Weights of a small mixture-of-experts language model, trained from scratch on English Wikipedia.
Size: 11 layers, vocabulary 8192, 37.4M parameters.
Experts: 32 experts in each of 11 layers, 384 squared ReLU neurons an expert, a sigmoid router.
Training: a variant of Muon for the experts, 666M tokens, 11181 steps.
Below are experts of layer 4 (counted from 0) of a mixture-of-experts language model. Rows are named router (the router's row for the expert), up (a neuron's input weights, with its number), down (a neuron's output weights, with its number) and show model dimensions 0-127. Each number is 500 + 50 x the weight over its row's rms, rounded and kept within 0 to 999. Numbers have three digits each.
Before each expert's rows: a language model's description of what the expert responds to; "comes before" lists some tokens at least twice as common just after its tokens as in all text. This comes from a sample of Wikipedia text that the model never trained on. Tokens count by the router's weight.

# expert 9
What it handles: Opening quote marks, parentheses and brackets before quoted reviews, plus line breaks starting paragraphs or sections, e.g. wrote "The plot.
comes before: "|", "The", "-", "=", "In", " \""
router:479420500472515491517498457415536419418579488520541590452448451556468441499494472536489501571527471606484494434568607502535622514438417553496547479502429471552602450450558437512444553527498520529529555541464472490539558545487498496423494528536520490456538501453420500436482459558564536561500538422473472476492500524525476426584475590541478541529453571525604570517539430424404469435458
up0:445509508467546514430419449456490574524420536501507540492485523459484567468486558569423625457541477421519465464498509515454486365541560590531547526468496500559484528456586490465526550489502514428496515478424521440502458579476490509598529551584571485522402468508542555427444537461532504535522490539398532535572426393503418508513586547579569437548487497496454439534466460441497422525448
down0:402476478504421459472362492495579559456523390486503518485437537542557457454491584432524466443538529441548518471483477490455477429515440454488505499472482497538502484410531584523535442550430436445388472482454487358528471508482456474503465519508454461525566531487383593502393451533521489479577490530506439513517539528463631439495497503582528542517527452473479536524514441474574500578567

# expert 6
What it handles: Sports nouns such as game, season, league, tournament, match, footballer in team and player write-ups, e.g. points per game.
comes before: ".", " in", ",", " of", " for", " at"
router:439387545473478458509392491565487516524479448467412553517429520544515497467457560399432474522533517606572484455512427542507610534492488487446576391523483514541544401493571404462490509506406521444488547555564503496597510431470399471476481541516521501529474516433547493440486569433533582478493498503546521460551481471496388478558576472498449476518541555477485424466506475453592470559525
up0:530511395531569519548373501492430456510481540393515539554469502467532545460474422471497469585475524487547502476496522526445504437466528519400565587460554476433576470544554456573494515501466504476519551536529462510496384543400588517514483473542627499606475440484517487490490439508557491437506616500542489432505553506609490529482579476556432498557524470414479448489473496414415505527528
down0:499487564447486474441544501548461574424490466483437493385416469496457409510490457543578579420501459442443470627484496506570420539469495502518463452483453474521451514455456532618557417476501458566455507451491475554486449508487495457569567550420475545417506620521461527539489524535474539521562472491581575504567527461519544409459433504431472526427486540578472526554572573515511443501432

# expert 12
What it handles: Final pieces of English-style surnames and place names, such as -son, -ford, -shire, -ington, often in election tables.
comes before: ",", " |", "'", " (", " and", " was"
router:395460598401476477446417515465536586465553458421421448411484460575512468474467594491414551491567484583539503479543466500565514469508391606463538423476484485540524486499422481508547448507493623520552471494462453538511476550467524506532564457471517497463502537449455489548472488464470471389481462541502505510564462378498382412472473540548541492548570460511564482512460487469535448449484
up0:398423505476527497470534394396454558500508488471494515486515539514463436520485662527457535600584448506499503534468542520477489528550466485551539466500513474472515486585463543464513621611537602448481463563477489477478585436416581530475593524558487476575475635445517396484463519529471475478551467514493524496527440462455491411459517531527474507505484392474493544480510549515580557499516
down0:552585595527470480502423588511516492459475432503475441535407478475495510408557375439586506458446503498466539425627472475513501442481502502503442580499489495539589481467541486519493410438414428549426508510505528486509421594548497489581435514491523397443578459481532557546512508503527502487502530500506460561457517542604458586494528527461548468498473589468461406512513447431440446486444

# expert 3
What it handles: Commas, in, and, of, but, while, since that join clauses or attach places and dates, e.g. in 2004, complete, the effects.
comes before: " the", " and", " which", " but", " a", " he"
router:472508510443518461436384402499511447438527474488470464491450496473456514523478576493532422486534476512460503491540567553543584591480467597528463497503499507616600490482557445502515520449412558448535577510456578532568599511504492455575522559568443477430552480482492602468488527466459482421472527388516549519497489429533523477565479545522548557506524512517565559569442504467479365426419
up0:506498422411513458501438454429572514493445543462446480510477458508479499495472570528453470555549528509464526497538457607590468536472458427491527462513562585538518513552453467601505540501508491493432466526522450463496455553394531502460407558599545481431555435471515540604483501540527506500530595457506567510504487477652543530487375493477496423537469570573470483388399440507474552483506
down0:497468581612436468380505512613473393435514471501509558512447530520467414506441602518446551468489486470557494517486612480478488439504500483581609492545544443558455519402564536455494439482527477472530488482492462562551550451563472474515516516544456427534520645483467529453538569455438528544430474483518462577584480523444519496494628515489489500465556539452501564516556553518544504503461

# expert 19
What it handles: Single capital letters used as middle initials or abbreviations, such as Harry S. Truman, William L. Marcy, and word-initial capitals in names.
comes before: ".", "S", "L", "M", "D", "B"
router:422476545480474499517507538568541527430570615486479539492516508494495465522519541436493538443561592569502479553483544563607552449508447553463492384472550447604475490373486485462470568503519545530464429433494521523517446584521516589453527500539529509368532527520453498494450414424520553545510471560597552480442461523494447434577449462499538523496492535483595520571508457442392462509517
up0:471451496424559533493558464545482508564497515465515603518472409520432566598492473524521520484497544517565418466494382572450543545524534437525505492438520451561436434483546545515542478502451500536520487482497530524542497460500523515489493558454648564401484504576390522616499521556530550499486527552457505537423538460459462485447460616509481563508471538575599488393559474516480479404565
down0:438515531455484454514513376513504463498509474419412518450560436454474514478515480469538451416554461555435514491456567475587436638524493538536492440464488487556480569519528528377492469523373535508420461500546420484540455538412433583516495408448577514540470488503509411508487528488459424465472508480567517611488547473535444550515558529480521456516456486473452417511550451428521410489444

# expert 26
What it handles: Plural and noun-forming suffixes that end nouns before of, commas or periods, such as -s, -ions, -ties, and plurals like systems, areas, conditions.
comes before: " of", ".", ",", " and", " in", " to"
router:516444495425463434444348438461513584364447474464437537465493515518518455454468506459544450528555476581556521507507489572565609567517478514536546413506487466588590505487553440574515461490486576409515558589503503494556472532411446534501476495446570477421487520450473544468449506451532530499503488482492438479561450473545484500488505571502492463560550532426612478484434452497497484392436
up0:457509418491536479467510511496467515560475383564498625554528554486515567518490521591492355488489434546504554422512497467454509531495465666540519437346463537562516472484511480466472610541511523540521509521529548518473446415446523521454449485589450523473492555497489469606478525498481452527439452517484567429562515467536403488498481455491464452504547490556546423519446507408518461462475
down0:409580508539460562479485592480501396478405492467579479451528457507565402420488508445399565448487596483491442521447439532469519486521506409434509491554504400512496567502511394544472552451536449557479577456486508505505491529548518462560543572454528450500524465506397480472490498451502456513468551582513458562480499509441556499541484426626442462451455515429483516480593424497558448450551

# expert 29
What it handles: Pipe separators inside data rows of tables, after names or numbers in election results, rankings and version histories, plus semicolons and aged.
comes before: "  ", " 0", " 1", " 2", "\n", " 3"
router:467529541462412564549435471463496469439583477556472440414455534571440439417445592533423529520433546539573430497522548492551519536520423529486530486454513468531497491526554408531422513433420602497474589528476485482533541497483514558541460468545489497558502449481421545483540388426501532417490435552540414481472443399503501402536543496458456485514455553544463447616491431481513509501449
up0:468573524531467473468473402376606505534499548536538462487478487473579576462440555431442552544438464451390466558459532426512476578504539469448438543614636476535505490543495490577509500418476500461465443389584496511570444553523509535556556561500489531507498539477480523498530477434557504554492441452489567579514505501528460550379471556485528493456420480443561506481488563517479478526437
down0:574528440601537418483451514493567424533562544497495500516573491480550496550511429540483472582446538439478486462492505525501537493454494480526429518522512535484425478519410539418589559501510485498475462474537453470497475476472507428493534483460444765432503461434459507550511498513498502469528503537364413476524479515514533503454445410504486606501449559482548542432542491490568497565500

# expert 13
What it handles: Numbers and digit pieces in statistics tables and results, such as 0, 74, 68.1, 34.44%, often between pipes or after decimal points.
comes before: " |", "%", ".", ";", "0", "1"
router:433475488459547454524391483498506491414580510522500469458449528615428469462554592537527513496517530529593435481507527550503497467447405538520536397391442489539522484505525506473468551432440503514481570512419488447578494517361445551561503553541521482488523435423469523515410437477510482513460423554508439441555443443494434421641503473514489485495464557464510457585528421481488510520463
up0:410437412436409537471473473541421594626511522483514469540433518513485544493502448490490453546531494475482542532594513431446438523508438524517626470597546578486470504538444571461449521533457503480440471507430475532568430439428553537552486459524512518511586430523537545489508500477554430545479419507482452496445494583456591589416396503570513488514499529426501442535549479481556486461438
down0:562566529425569501493509518467502488462476472433477519550535579527449477512458511439472574524470487485549562513551527493397426520545444529552460587409526537466500505479649507537476463470421519544503498509558514568448447548622428538508504549464498579562682490493524557534574522414452552524553593497561471505502495502549512527520448431543505412487550502480472561395448462530509486469542

# expert 25
What it handles: Byte pieces of Japanese, Chinese, Cyrillic, Greek and Thai text, along with table pipes and spacing tokens in such tables.
comes before: "\n", "-", "  ", "|", " "
router:502476501539526437471491584480502452499548485534534516458514439599419401490481566538455523560448499547473473489467590547593522482496405487416546494461366413491603477427481405530438546400443494503450535551455567459528446562432514511566527538579502490501603440486474501489539421511509476443469449535543409476495487461583490365563502459549504521478489516536506493547468471497409532528518
up0:497500417502474444533558503538416434588431458480555491554565541510512614499477595438575555495491524536546522462476403537486543445465417455507531506548448525432595496381478524513541606441487413453507562476476550463531465491495445564552610574439467541539490503562515456493437550486520535482485470473406500510548497503455570485563528423535496441505515524496427509563410552401486467565550
down0:446596528474550502459519488498450445511508532521537411522485392442528439622511405518424461543426549446418447443482569435479496528535501528504422574486438422567374512542496516535477466433433438485463450494469492480498531568453473526514408528546527437438570462551570529505488502529446525517564512556600525463483448485514548586410476494509572495513484422526594558545464484488527582442484

# expert 17
What it handles: Verb stems and their completions after to, is, was or a subject, such as decided, consider, support, illustrates, returns.
comes before: "ed", " to", "ing", "s", "d", "ly"
router:458453528455517468398353469502434431434488483384449526509460508521497490458499438462463502542543483583516528481574598426473519565423518529492547520475526503477515447414491470572454568432454505448439569504509483444524553509349429544520413493444484486509508539494488473465422498539449495442503403450517514621508411487503533497507555542498424540459546541568601509460411479536470490502498
up0:450430569504490462481404509478489460580495475483457565487536510526539484466538447490496446546516503480487547465545489432468510521452571524480525557450398504528518521454486409520519564538492514515498514572522504410599549394403420425518496503523478475624552438526473391573402498461448574481543556394411571502607438544482441553486538554504422554506511462460532516533458491456513504579425
down0:550490456520577479527574491572434529482506519479492447485518473530563504550531517537580452518442470548461343551510528513440451510521456518499548563524593465432447452551463514547500515413504509478467542443558631552415532597606536542476565435468458590421503542538534546508549461517574474508474437573557478540437510457541588506520529515536574522512521473572538464486496503540546459399611

# expert 4
What it handles: Prepositions and sentence-opening adverbials such as to, for, on, In, After, During, Despite, often at a sentence start and before the or a.
comes before: " the", " a", " his", " be", " this", " its"
router:497483488497468442420438521513485378417522471393426463391456533570500504467431523564554527465560519562490516460558571506518507541506521543580536527429502434550499458482507422532493614451491509485548548515538460472502580491507407497488454522516487476554539460513498575463457461542423470434515588499477515597498554458578409455546383571524568484563533510548515515588443476495489432487389
up0:418575530484422571498532483487559537540509549466437564388543558515504497513527495512479679488533436397449510515498513528565468579454546532469478467426425476509505492484510555517376506520499521525438490517498485517507494505509501466519525393491649492475525483528546481510504553481497427600449483600498487489556503419557498548490514507495588516504497500540418524463579463511458376388559
down0:453459484456593488571445481542349601413372500544567467497484603504511489546469557510468412521529556504527515514506443508543505431595395476474519531534537583591493506485443517518543426531519528493469535549510482494476554543553530449506438514482443429471504486483407529488454534450476565454509550504450486488516423568420592453500526501527463451437591530556581469475398450517486513566470

# expert 27
What it handles: Line breaks, hyphen bullets and pipe cells that start infobox fields or table rows, e.g. - Born:, - Domain:, | Majority.
comes before: "-", "|", "  ", " •", " Born", " Total"
router:441530443481549514530550510491513473371532512531496474490503452478440374543457643518485404577417460495485496571463544563480512532387483548499514406531375460463560404517493517519474455507525491513473471570511566502517548527487473526501446539487471505531508530470540531528407477450408409541463431530444467544528515419495431441571537475490570468553434473595515580573482452445540479481454
up0:446611591538448631520470517567451449474437432529400461539457570553482541466454462527604556535570520565470457516488597404442525526553476606511467420466493566526487511526486385549576451498511465474588549517444515533528468434512523471485532467494469527433529481527497432521451521482606509518494539421523450542545453474510511542474506475527516502471434473444550542576542526429619462464504
down0:492569505534532466594531541533474518501560511399554541515520478515407531517515523453538478491554465471514456503565455548625603478544430568505434407380524532611583477421553522518520486467412541485513457460552476497513481479436496533428548530512487401443560447491483497494466469514429530507522530413569439525503610466494518450524502524387391501515471495573537503601536501519530437513567

# expert 15
What it handles: Years such as 2015 or 1985 and closing parentheses or quotes ending citations like (Glitz, 1872) or ranges like 2013–14.
comes before: ",", "\n", ")", " |", ".", "–"
router:425536449386541431435344491475479542358435450540546561534518482548480485489545627517492502451535505526552524532522477528489604507431443603394508455441456437527491509472578434484451523578467495513455513540485489485543495491446470456573503568468497493464511479528516542520435490520529528514453454541541423454575451496501505407509522518566524534561491509534502579550511382522499459389489
up0:464480405549528498524515522501576508415539543424478508516527528473488493563472578594397502399539564492472439605418463515477473417393492411435532562485462518450489465440525497473558513449502519456475458510451453516512554475534412515524531499494454466460494490543522494571564520467491408421421535547588461414474587461599497490462406535498530519474469501418458456555368473465505493433466
down0:530427555450397387475503487482483450592418456557465469459504467581526564486512511469604480527390465489576595439607509429495517520582498576525564491502497496454492522444499459559501424497472452572527477489559627507488380514520532446490470503561496453467550452454507526485399515537442555567472537432394518491417418463511452561527449449473458452535505447511457538517517489536477494520507

# expert 22
What it handles: Last letters or endings of foreign personal and place names, especially Spanish, Portuguese and Latin, such as Alejandr-o, Camach-o, Día-z, -ensis.
comes before: ",", " (", "\"", " de", "'", ")"
router:439485615405421485443391478481489565390531531500440520447540510528522488437488570478542485500513448554538481499519470493551486486518401554499542390499455450600577405466467432471433461546416536525496500528451579508575481553496504476578534466517528470502541480449447533538468388485496531440437456490540504511571554428516412487500468522534506408538575440492568539541451393523459434469497
up0:376421593503420517536576473611492562499481579558562442487476512505486562535482503538429485414634527500565470502522549534470508564549472416543455486498562473505556491445462499419508427454494460545417516418511420480554415495499567585480502596531551509418545593459533476542426517583501531516447528495428549493535502560467512545516532457489444410498487480567542469530544513531542454483544
down0:471482439582501555582427463470476519500509470464393528469491499589475445475362478475543584492428466526415500472531570449526463501482500595441550465551378467474488447498485489515445494471463571558469499512466570526451589477511426468507413462474512400586512446514552501480543511426511445557479521547670465478457403473542505446466550539515439478585475467467488430452514489472457510489532

# expert 7
What it handles: Periods closing a sentence, plus paragraph breaks, semicolons and colons, and some discourse words like According, because, however, etc.
comes before: "\n\n", " The", " In", "\n", " He", " It"
router:506538448430449404528438477437481434408547447539427511505435478521513417494445563552474406499518515532522492486534503554504580496407425623516540553499393452527603409498572480536501546439485532531519557522540482508523535487445483541511448570455486490480499550495472523443391486409528509523480561503495557531553507453509494501566411458539547506539479575569586562613500454469440468410453
up0:476481469490382472452479442488470453451498548412528527506510534473573375518507490549574521445533477546476595472489614554589484492493503575504469518573562470602593490439450457462482562529515579559512597452454509494527504482538597500430481466476514490457498436547425590514447441507557515454533473488582514405520524532445453529422502577452412544511506616484509496501423511511473450557542
down0:446581471543508505615502465525478558491547440561548495515480453552476484454487479432481431506431500505538386532503371451404483540522454446549482467568493526500482512527561540517536432451483395468438498586529480523416547510399545447529535500534443563457564510437621477499573547523438521458510452442461476516463483514568516496584482437570668475494526447485543535485547535452543533456527

# expert 24
What it handles: Day numbers and month names in dates, such as October 10, 1915 and on 9 May, plus numbers and colons in tables and infoboxes.
comes before: "–", ",", " |", ".", ":", " October"
router:418521499486583504533496493471548519393547478505522591414524491634449529418580562514520532443473548540506466503490516527563521469534415530389526542426447486651538450533506417470495572518429461513540512483410533471586443527505473495519459528553524507514476449492557489502532460462392541452509587525517554467549495468553530394567561528543533449520537519563462502612511450446571491513463
up0:492488562510498457480496474511496492464496527474464442517508544546447472413456580504613434500467517473453525557511488546416476488579562458446540494402467588462556511397459479575465499490620520515446485636436567453500578480458532524514437498487474498567506512480564550505532492522537492447545550562520586566539539527528477444561525389477508477446574475540477410623530383482569531431473
down0:486474474495605522512526529504581474538515466502483510405433479547619500468512387525505558448496500432479526548581455558552471567414520409531509559549393446484522536524431524519554573384454432449537416466491521487575472548537543438493512562434479414580421568561501398466518477484508516440496487485482516561519489455475401494487517533453498505458448469469521491513452547394498495520621

# expert 30
What it handles: Equals signs and heading words like Personal, History, Career, See also, Release that mark Wikipedia section and subsection titles.
comes before: "=", "\n", " =", "\n\n", "|", ":"
router:375535459438533490558434576466516473438520486500441527535454555611434434520533486462522364451512439478579568593494433572581570564548543535513569485467466541492545399515549526537444515536508547490523431506494530495425505451395549564445463550460473510549487574489565485510419528527526456510485468460408475508516571529603419461446503504491553436580529542528544520530562495491550460519513
up0:411471482466495477577449579524505519492578525485479518531399432512537478531535496440567576542433467495480473577442572588507498457586543475409503567486520550483510502416517451535399538594452413481470552546503534559421458425375508476462480522478598540580466454536439455528522520456427484535492507547495517507551529585534584494427512455565598502575466477553458460468511480414449527523524
down0:351526482465571523489553510548450462430530476561518493489622611433475559501553496517438519491553512556599478551544530506456551524474588515488499543500477478530457504556541497520480609439465502488521558492646473482567558572609476448430496554484544410483505494562514494525519478514486480541472433478539567497415535478427490554546503499531457484436569555457522457525442559552455492386579

# expert 11
What it handles: Table column headers and their pipes in sports, election and chart tables, such as Apps, Votes, %, Candidate, League, Certification.
comes before: " |", ";", ":", "  ", " %", " Team"
router:451479588497578545542495523506551497449458487532424499433443559558471381459508576483547488532553465537572527540482466511521473535509468483469534445397413498492457386557576498472461484492472484483508462489459502491448582571398433530461407562518452499533503557450412556475467502373540501514547434519415426500542471460484429492632555474429556451587450525569517457515557494498553531469489
up0:521541549478406480485490509500430565597492503557517552550527483466472546420551465508477551466516547577470537545450430492446527566549533488536569516523517537598612363450494534510439475477477510492449482444403529539489430463456496474410455458548532516611518603450520545457443574384524543446536540438482473461506523438458436517550505543461501561606507478466475469491491482401517445454409
down0:512491477505463516530503509442578545495401479504526488378508480472511443571570524555587441440484486366545526530543563497475488432509486521421548452461437510506461558491456488520415570518485524464475510485446475500490546486500415594479527408378530497503467458472488454404490427422501425468519579454515514489566487507501512527532608403506467465420560513513551499592459514483618543597566

# expert 23
What it handles: Prepositions and linking verbs that take a following noun phrase, such as as his coordinator, directed by, include, called, named, wrote.
comes before: " the", " a", " as", " his", " an", " \""
router:498476531515421486472393462510491405414488449441438511495529531495527499496549480430442395473571493611586503467586561538552629560491431553468492445483460448465543468382498590534468575547404542483536507528501477544575538535469431521520560491478450484499527446464552575496463496561486525406492487481512524619503477436570511516554504502448464471519493456461566549493448490505498364460489
up0:488481527385418415572489469556592464460477442512523492543444508525470457547531551556611515429545547562500454500554499561556467506448502460391466541486491523472452438616478554534548498450488546541547526534498503537387554448405352489487463479545509563566578431563499440468517576500551519501548537522509463440504452501517471523527590545479494499527528571541513470431445457467479447556400
down0:549479537583530509484499453483515512550546558491508478419446452562555509459474515499449481523438543397460485427559528413472458463555532532494441528466469516362549433542401578558444463547494542480501425472425498534534502516573587474440503502538494681389528531546528524454460565512519514594517476498540463516495548560516563435505480518521565487544475422392567542529587468447509506522502

# expert 8
What it handles: Opening parentheses and separators in infobox and metadata lines, such as Population (2022), birth-year spans, UTC, and the coordinate slash with its invisible mark.
comes before: ":", ")", " (", "19", "born", " /"
router:533456549548579481514491489443498448451547483572425429418526440543395515530474547426576523440477420491455483581509543477472553500385418586418514480475385415498486345470545505498410554492478464472549544520472494497431478581485469573533551476555469509498469555468491547489547401511540497523488468512468422488530539485551500486511584487541454432493449576529520569599531458553528533511533
up0:581503484471568504502327447547464502574533557522550431450481439455485458476507470518464437581456503491434503551492498544479410527508525495431583458471433493590492546426539509531494465425559533493396479492504516547459475488413467457465516451549632503421469481570467604503446490493486545497543548478447416416526527497530506445508535543495449461534579583517524431628500557525524456532542
down0:547473543457564396586491570543528558434486416527503517483544544492533576520537487492446446500458509473531553576523471433459513471483478442507501524385459582503406482501460543465529403504523473571488548542486416570545522576469616524458528565559465416494476509367638485498493502513516504524509581617447491552508447503652508464486473455490526530482539490519465523558515501566532536454499

# expert 16
What it handles: Inner syllable pieces of longer Latinate words, such as cre-di-bility, ovipo-si-t, Ver-si-on, Legis-la-ture, common in species descriptions.
comes before: "ti", "on", "l", "n", "t", "r"
router:538432478448460523500390498529396553489546519457484555461503437547536503430473527567497460573488486623576499455533548578572465478446442514507530540494449414434521374433454431520452476453519444488482511555532607442453490426407478491490485543524478502526493597407528516579498455438460570437530463455482500455508534409561533523447448606458443454523533497502542530508509545592463488443498
up0:506573514450520553480432459451515553519497577583477393519528526537458603553513442468433481431533546547500504515477492545513519392434450537490466391540510483471418545500468479507549467423531498508503469485512487530555544458500524418509538502554573528494512450496480462656461540360550520457452540486446461409456542566498529500446481507386515520418504656444486518461574498492561498533464
down0:485581485495548509446408512492481376513553570514498538433503459449467513496548511523538480543555498412435462508515388472501441530513494471493394620439461585542455607477495439398530422476470579299532497507453438540450496504436454540431529506471501567471542546524473492412520517531399522509517428520436531515543482514544497481553494503534560454465538549519473551532498486458434492505486

# expert 31
What it handles: Nouns in names of organizations and institutions, such as University, Museum, Committee, Institute, Council, often after National or International.
comes before: " of", ",", "s", " (", " and", " in"
router:441498512441487557495486512459395596422479435522478469483520571598466439392524599342571479528574519590520520505457440559561556525473485577462451520454392533508499483504423383528439461466488574497433503580428513563477517559421519546484531449454513493506496554475490498461500452428526425516514547452566532593484474471489489483498532485498565478557462470529542480528427535517476510407490
up0:398467500510549530423519520542466597540502557405466608476508526640454477523492536548465451520497458531508534478510531464571531476501464413479522481533529428565489542437391495450461604520482436611484421548527411523546536484442558506445567510486509409532502475491537426517453494527451455507489494400343487573533473499477478442543448488479523445495540491558498521540520474495427490423585
down0:543529576495459458550474493496468599489530440534501491529465455508490492440547487542532534545546462536557501473506555559468546495473510528498550536458479493454509444503503414511498512469469525701478538496464519496523492444539512493542473460525573161546504482467549490426529523510511514473491491602559511409487484465524485498470547510511494525569532526511536486480455513496485535528503